Experts of a small language model.
Size: width 256, vocabulary 4389.
Experts: 40 experts in each of 11 layers, 2 picks a token.
Training: a variant of Muon for the experts, 458M tokens, 7222 steps.
Below are experts of layer 6 (counted from 0) of a mixture-of-experts language model. Rows are named router (the router's row for the expert), up (a neuron's input weights, with its number), down (a neuron's output weights, with its number) and show model dimensions 128-255. Each number is 500 + 25 x the weight over its row's rms, rounded and kept within 0 to 999. Numbers have three digits each.
After each expert's rows: a language model's description of what the expert responds to. This comes from a sample of Wikipedia text that the model never trained on.

# expert 2
router:478460503536525466476489518538500516521502503487475507536490547496495487474485510544498558458523545474535452530506450483477541495504520462498505516491511508563547461499472501522489493509475483517477521521463490515508467475499496453477489525498522518508490538529482509484488546465502503456481484485508466512455476515488505498489516463546506530497482482505496496461497469491510506530475
up0:550456493465490479514497472521492541517503512521481502509523511492499517511509491542538488507531485519498486511508448465474509502502472524516468481498479479445483553516572469499526454464535503513498468506492461497537468510490475540514524521531498529492483541495467491513507506472510513510491559511517466477461493510532541523493518470486530506503508489478509492473489486469504522532509
down0:512511460473498523487517494481533540462540516528492497511496508526498492537550471511506526559474474504529543522491540515499502478546509460528552489512524533471515487506494524494473540515518489510495497485501503501487476530520512508539544468486537470526493477444504546520492497484531533512535495490496509461503505519456536502549485520486485495488556492504477498527454483541475528456482
Description: Name and team pieces. Middle and end word-pieces of first names, cities and team names in sports tables and credits, such as Viktor-ia, Edmon-ton, Gil-bert.

# expert 10
router:506515546464539542460529454489471486515492506479485545500520478523475535467518559509529504503477502508493536467504538547543503521496492510503543499471470526558488516515474506542500453515456517513512505496463535512507521508492520457513501496487529515502527518531471490472577535500487465515534522500534556486476488464537467488492494472463498464518524540513495490507500490459520499491546
up0:491495467512479489509527504493467477510506498476540449491515513500488484546485488474507533476501470556472514535462514477511477494485461495488526495519478473484467516493462497466513509491539479482482520490469541507522515500423468508473464524531500503541502475527494497507466537495515491481479477509496463526477468502543488503520492480468484518477485536482446486530483452485547477497483
down0:488517490486518512477516487488495546462457502494517515468502463513511469437500546470490490518513538482497550441508491501498480473510461518486470496519489480491523530454530461425501436497494487454497521547499515520483534468497498466515542513501491488523521459472470480476514529469552462485496516490505496467511515480521471482480482537511493493486489462512530488467473502548528523505505
Description: Verbs after subjects. Common verbs, modals and verb-initial pieces following to, he, who or not in narrative prose, such as could, took, g-ive.

# expert 0
router:517511494504500506443546516497497505528543501512511492479505498523544482490505507522526507543509467524498486472531532480526519520548522489493485488495508511481514492528504533508510498470457461528478501533487483534502517500483556540511491512526491501500526484538482475515463513523503525486515463537535530508525530511529474485455509512542497463526528493476495540509476502489450508528471
up0:500524559490520509453483490496486487470468480481505534494523484478520511475481520509503492466501510538511490448556517513489465547529495519529479458435526482503478493506503522505497467495502553498487526505519468492519478535532467447517542505527492518473532555513491534505535479495471489548497543498511495536476507471521531528483481474475463472468543499517483499509526535499526479511481
down0:485500498496516473477490487524526526446518482485506494482466526503499486476508495457454539500492484497523485555529476515455470492500584468491489513502457497508503504530501507512441529519533471515514524473492485470519453515478481535514507510444500514494500511531521457447485516500481478492525497486457523504475487527538478532507473480493461534514526483502488533486482465517455487512509
Description: Determiners before nouns. Determiners and possessives opening a noun phrase, often after prepositions or verbs, such as the, their, his, its, these.

# expert 6
router:483513528508457500523493472489528513472510477520530517522515486474458541514535514470506444524519490566467487529480479478477465508454511506495471491517495471510486535471544510535519528475510510521536487457491472529489463536468479450524535476523521497502490497505523509509472472516562459491517520539492493504480495464528533534528518462475506514520492483502464502478489464481478515509470
up0:513494479549531515510510489491479444484526477489510502550473506522480466531456478522512528509468433515463475454501480486461500507501497499537485471492508510522494517524548442557470509479462502501539435520475526572473470495477516523536506478547553501511485497525507535515469458472492516485482550545512532491542524491514524475460487554510484538504468491527461506512488491494476517484512
down0:464499480543501516491481513511481519528444467504495505525526499445486456476523497495495519521447485476512562495529473493489533556488545526468480541514529515492467489504522493518497501479434529479488521455497473513515460487525516481473488524533535506511560512501539496473520531492548483485489485493508486491502495529481518530574524486458474542517488526475542511518535509503490494483499
Description: Occupation nouns. Occupation and role nouns, or their final pieces, after nationality in biographical list entries, such as footballer, politician, crick-eter, and the article a.

# expert 37
router:490543470515521523487510471519504476538471489532496524562484499517511485479495492507490473550524482467551489457553503492501508404489480470477525505541470459492481544506483502533509531501453507515506550520519553501473503515478487537536525505479510485483466533518508476488513496498490503495496537512467492468539472505489541508495458497492527521521465477532512479491525497497516468454522
up0:487505503478474517514495443513496476475487522522477501485499463504439496484535524464501523542472476508530478535509482528540475508522512506501451477537477510485480498520502533481520483480522522519498462486517475479502469500437490478482563501542504519481480517506497502521543498455588498493479529477500492496538492500471479509488512479535459494526495542481484521484486491489519512550519
down0:456514489498467511473493504503532500520503477443472485498432547509453475512466532515484484489542507508483493543538515537505474468478510503488523459496463494484493505470475457502496527488477533508521470537474454526527507509505482504500495555498505473500500518507515473453478531514517483499476516508509475451492520488511451519525533494500509515464519494507473498475506479511500555517505
Description: Table headers and cells. Table tokens in sports and election results: headers like Season, Votes, Candidate, Result, plus cell spaces and row-ending pipes.

# expert 7
router:530509494524520477460524560526493491507505473532504469498482531477469520486518453532470504450495515512534494531450455527508524519543516531499461485452503489488461480478455489539499494486466496540495509485501505514461520510480456488513499453498493505466481474512452511524508523492475488489470443473474497493496507517447560506501528485548502469493468524467499489474527486487500560523476
up0:477506486539515544500427534574472466517505499533525493489481530482497525496529497471520543529502459497481502542483464504519471490472498490525502499513534501519485476482520461493449487493503506495452476534505484516502518525499513478505534480497494500510493486505542528511506517516556486515515480512507506520505493509517479496501542514523437515450524458559504500518490496490499510482495
down0:471539509498505470519530488534481502514459498508461469523507515504525492444519467496477553482504468513490489459498523485523464541503560521504503499436495502494479499501472504566523484502500511490510540490460454504544497503528526563501487468482492472473494495502519448485503486515439528503527521524530474514487545533508503502522500501482547492471491558464508537483519471496513497509481
Description: Capitalized name starts. Capital-letter first pieces of proper names, often places, teams and people in sports listings and tables, such as W(ichita), Br, S(te).

# expert 19
router:473476511516500479485474462479476495513490556475471523532471529499450525519462487470523470496539527527542523498511497526444466486515537473506510531493482496451546490505502475450508504525550491515486531514468468504521463521499506489497528526518513502494468494468500487474479486506499488498497515470501549476493500500555530513462503485503498512509500491484493527508518507524519490433523
up0:502520539506495504499471490496535501466534532527500478481522533482529526490503547518520499476478525483525544462501505486488447503506474519534514483446503482448566487535488529513505517505489477519476517517535517530492507528464504508502498545521495502504565506496554509522501527472490467463491463503484480468481492516470495519445531522531527457537528527509500530499507507496509467466474
down0:495474517526481508518488500527503508501528510530554487460487520475494500538490513526494482489472551493508492485515481497514493522491537505504522479588511448482493564467524511502522520554509491502526465516483537498508503497516501454481488512488466501527497536512520539498466514508534466522472481503508506463508496445520529543519500475525492529465528497525472445532490572536501485501493
Description: Verb-like word stems. Word cores carrying meaning within common words, often after a prefix, such as support, pass, form, leg, comp(ass)ion, opp(ort)unities, fav(our).

# expert 27
router:549504481524458492476484506547520475490550525483505503524508516484537451498483519518499464481493549471533522494480469518492473509485461474540531533546474513487468496505528514480513492534491492490463495476513565500505476527558519504495475487521519500545531519538539523517472533480492485488517516473500457472515474489453520519493474513538514514517551488511519501504483511517545487522444
up0:504457519478538529491460544540486518518511517485534517489522507472472483548521460523505522469513484511510546517512489497519534528520529512485474516492475494485524506490481515463472477524484476471481491555460473505496488476541466487509528513488458516504529482518507486538496528507507463479505472495485490493516541504508492504504480457498467523457475515520503486526471539567542540541484
down0:507471529497515497490508467521473466510497516495513504521506502508484480485466500487499538492496494520517500500494496503482484491439462493468507501489515503479545565519494500493530487516416492500523472491475488491473540515480480473498509474536502494472476545441516489465500459435494488527457531528536518507530480542503476511525457526521530490538515494493496496466426488491473458534507
Description: Place and list commas. Commas, semicolons, slashes and dashes between a name and its location or date, such as "Nairobi, Kenya", "Park; Carson", "Muse, 1974".

# expert 22
router:494541473490465520461520440497512479490507517514497534491474519512488515490484475506531466435471473473496481498453507458489513485489504491531506465498543485504479518489483510489508514527555510525453469525497527489484526488474496566523496486462496507519490463514523493459476431518494473499490526507516528522501492546493483521533469469491508519491478475497501486534523516538516478488536
up0:517526540468481565463523521531472462489509487482492511551472501492426485490453475506529487491516514517507480534476505497561534516448479482531519526455503492474497515550478456532484479524466474488510523479484498502518453495499491531498500563475500513469506508501546510503464480526493491548514487497488531516500517466519484532517504466508496501539484518497528475533508516526506505517446
down0:496515475479469496525495486540464567510485485507510515472507495480534529499512500508467513524451480508483484478539477503529488515471510495489516484503511503493524479489497519491441465461517516490480523475502506495461517496504504479488489516491506482522521522499482527519483510502502486551449484505500453449551494527523540499468553527515501519503486485482517558494500462521518483500499
Description: Line and section breaks. Newlines, paragraph breaks, heading ends and table row ends closing list items or sentences, plus the sentence-final word well.

# expert 23
router:491525484467495462490529528496545495545471518527453542499471529492537500487487533519484503467471527480543465506492518481472470511449472492510512523451500544504512533481521492500511526521496481475495536492516534523473550522538519523520455485482510524487470511463510515522501530517496487522508511521527498464533480556534500502473505490512485473490495501510482485514534501508516476526514
up0:498497470511528436482483486503520507459520475470528509483491485451541514555489486512551506536543465504537488487500519539541532520513481531497553493543462514478513518533518461535475550482454528503476497515554475491532493510537468455472486494469482493540511497497484533513521531532487507490529535557495495495493496545468505494470515469494472487493528494507460509484487488518534489479520
down0:495489503479537486529537500461526446491475553535519484517471496534495511502498528470523490461472565469473479482459542453510500537494481512516491486496530492462487513497491472523515513486518506501470481508505491474519459510511493507489511506476491485485517496495522463527473497501498477478490501493490491442515470471527533466485504529549499496527494472502515483480499493505524500480492
Description: Table cell separators. Pipe separators between cells in data and sports tables, plus colons after infobox field names like "Position:" and heading equals signs.

# expert 11
router:509520489491461485478495544519518510477495502526528460438472466481530469492511519531473477501526537529542488494475528499514488452501514487472484498487527493476507481479486491477519506470470485484495491508499513498507503520507490503491442547456463490489499448555477528534526524502498469492512472477480465483517498506472511546526487506471474529487467480537478476538483504460515497494520
up0:487503493485500515482505501484508497512485428475493495471461522477475480505499514486517498516542500457509496529447465491512469523541499507507503481491467508528499487491523502531503506536527460514496523504494507532496495509481491507507506449477516521544506520468587467479471491506510463512531478493514518483486479483505478462502485543526503537514479509451555508481447509495556462479499
down0:518465484489507512489509535539518532507505457506499486501498502450540488514527470524511481498481477525515528529528524451470528539445451475459471479476477476510557507518502511499526521529549483508515457495466483515481514516512519491503467513451503525500403546475544493510508495510500476476491483508481519515523493540519530507483495492478517548508461514482559512475499457506486507549527
Description: Acronym letters. Capital letters and short pieces inside acronyms and codes, such as BNSF, FTP, CHOGM, ISEPP, and model or unit codes like C1.

# expert 33
router:505493533511518452506485515482495490518514488480504529472516532500527493511470446480486481485563455498502480525470532505504499493502508557498472526511564498480510498510490497489440508515465482480516553468478474522511474517511497535486484469492501501508515493490485504531526528480480484516469483457482473504541486501472503523486509481522521458507510487469527484475470527468510483484522
up0:513487542511506527484497514446496520525496452501471500492525444497522477533497524477533492510455524511487496426504498450463497511457456558487466520512484503549460507511519471507492531524497525498515447468484484423526496533499495473500466481503516530508500480491531477522498536550502480510547471523477520523511544487491444500497496537500529482492514503511451499509449516504500518481502
down0:497505509515517482525477515460508484502526548521487513457533507509505523540484477472528502484500469501517523515432514482504543499484508522487540495511471493504480466516476517459523497485484493506458503448451494521527503489482495498465506505493476506487493547451522492503505496494489484523533551501503511523518514531465503476552498513522507510484501479508500507493458508517547487486507
Description: Foreign name onsets. Capitalized opening pieces of Asian, Slavic and other non-English names, e.g. Ch in Zhao Chongjiu, Kh, Bh, Z.

# expert 29
router:482505457538529457549506518510498483470485536492523463537501535502469493503488541519472519490536515453485523487497488490485468551486531454505500479503470534486531453490509526479518496483535465466461522490575501483515493514491473528524489493464534471494521479508479522501502485456459457527497505501516522554486482499471473504549520527490485516476494497478518490509530508489492482487493
up0:468504442501567502549526499475527498466504477472492461426524490457472480490492530516444521535492501458489508481525494542503492433497539506488514499486470525493484482529497494478508495483529478494504493499545473464501477513516515525501518495468486485494506494426534484550511488501529472506497526520489530469507510506502538489489490490429504474504453456503474500517550499543459536505496
down0:553536488512458483451487462498495449508498488500498504536509502494509462533529504462508438519496492534527519477532461495521493506504487516475506564505485516471513512498498531517505505493512475523508479470496484502472508519455485498509514538516512479477502512455492523469476510504509525461502556447491518526457539491511490529464520504529539492539460489473478443510525498465503459514475
Description: Taxonomic Latin names. Latin genus, species and family pieces and taxonomy words in species lists, e.g. -idae, -ia-ceae, species, genus, nov.

# expert 31
router:498538441477497512515458474487482503505506511488511501503532526514568516518541465461476503496477526503488531470486500494515496459465472541534503519506494498477494471499498456516485528518509473477474511535468520503458485528511487544431534492485474500492489492490501471516486480467469512546470515494508503512507535510509503492504497535497487534478485487464417528508542451524519505496472
up0:497466515494506482532495526517467524478494493481480547472539531531505505503515449472462480510496483501531483468521489427487529481478483519519501520521512535531495530554515487534489489496521503501494534526482519479505515506483509505501522485468494507535504542512485585492515534513492533498514495556536472510524539519513541520492454543519527466518500484527496555450549484473443492462521
down0:483495550475498493488487491515544477453516528521465505512500529494498484473468459472460478485489544482542472485522474514519483447500478484507494493497522470474468521490490477521473538496501520488486484524485504501518487494488480542526453516477525484477449536502524438502546475482513504542510486520516524497527484518502485505520530487498456497524501529480489484523487488483487512489475
Description: Infobox line markers. Line-initial hyphens of infobox and list items and the colons after field names, such as "- Phylum:", "- Website:", "License:".

# expert 21
router:502527516491469481502512534517543500485464520533507474504452510521505470491522474515480512452489466484477473477501520463481514534535488582506511508523472504516491497500519494491515529495484512531495477492504553497554509517510508502471492490460503461495498490478532491506478516506480506501542495535460448467526476500539509460520472541512497522504469508483520477468454512494496518505489
up0:524495517499560525482526474522511492487481493519485500526505473531513502504481506543486470528513501509522521472543508517499479506457486505527462484492522517524435499486519525458492537524487504533440523507461481518486468478533528501506468532518505487499446488469463485479486504526469512538515525488496478517487497491515547537494509542516474492498492550506549469537541499500474499496476
down0:480482490520499525520533497474508532502552450486481529518535524501510444491532536487488502496474542503538520567514487469498505462479483525482518480516470481507467522504470491443478536503537494516511473519472488512510517526474483497469508531474468563487495472514548497500490527476487529490532505493503512510502511502527518470467524518491471554482483459512505499477525520512522510495489
Description: Non-Latin bytes and table numbers. Byte pieces of Thai, Devanagari, CJK, Hebrew and Cyrillic script, plus digits and spaces inside table cells and statistics.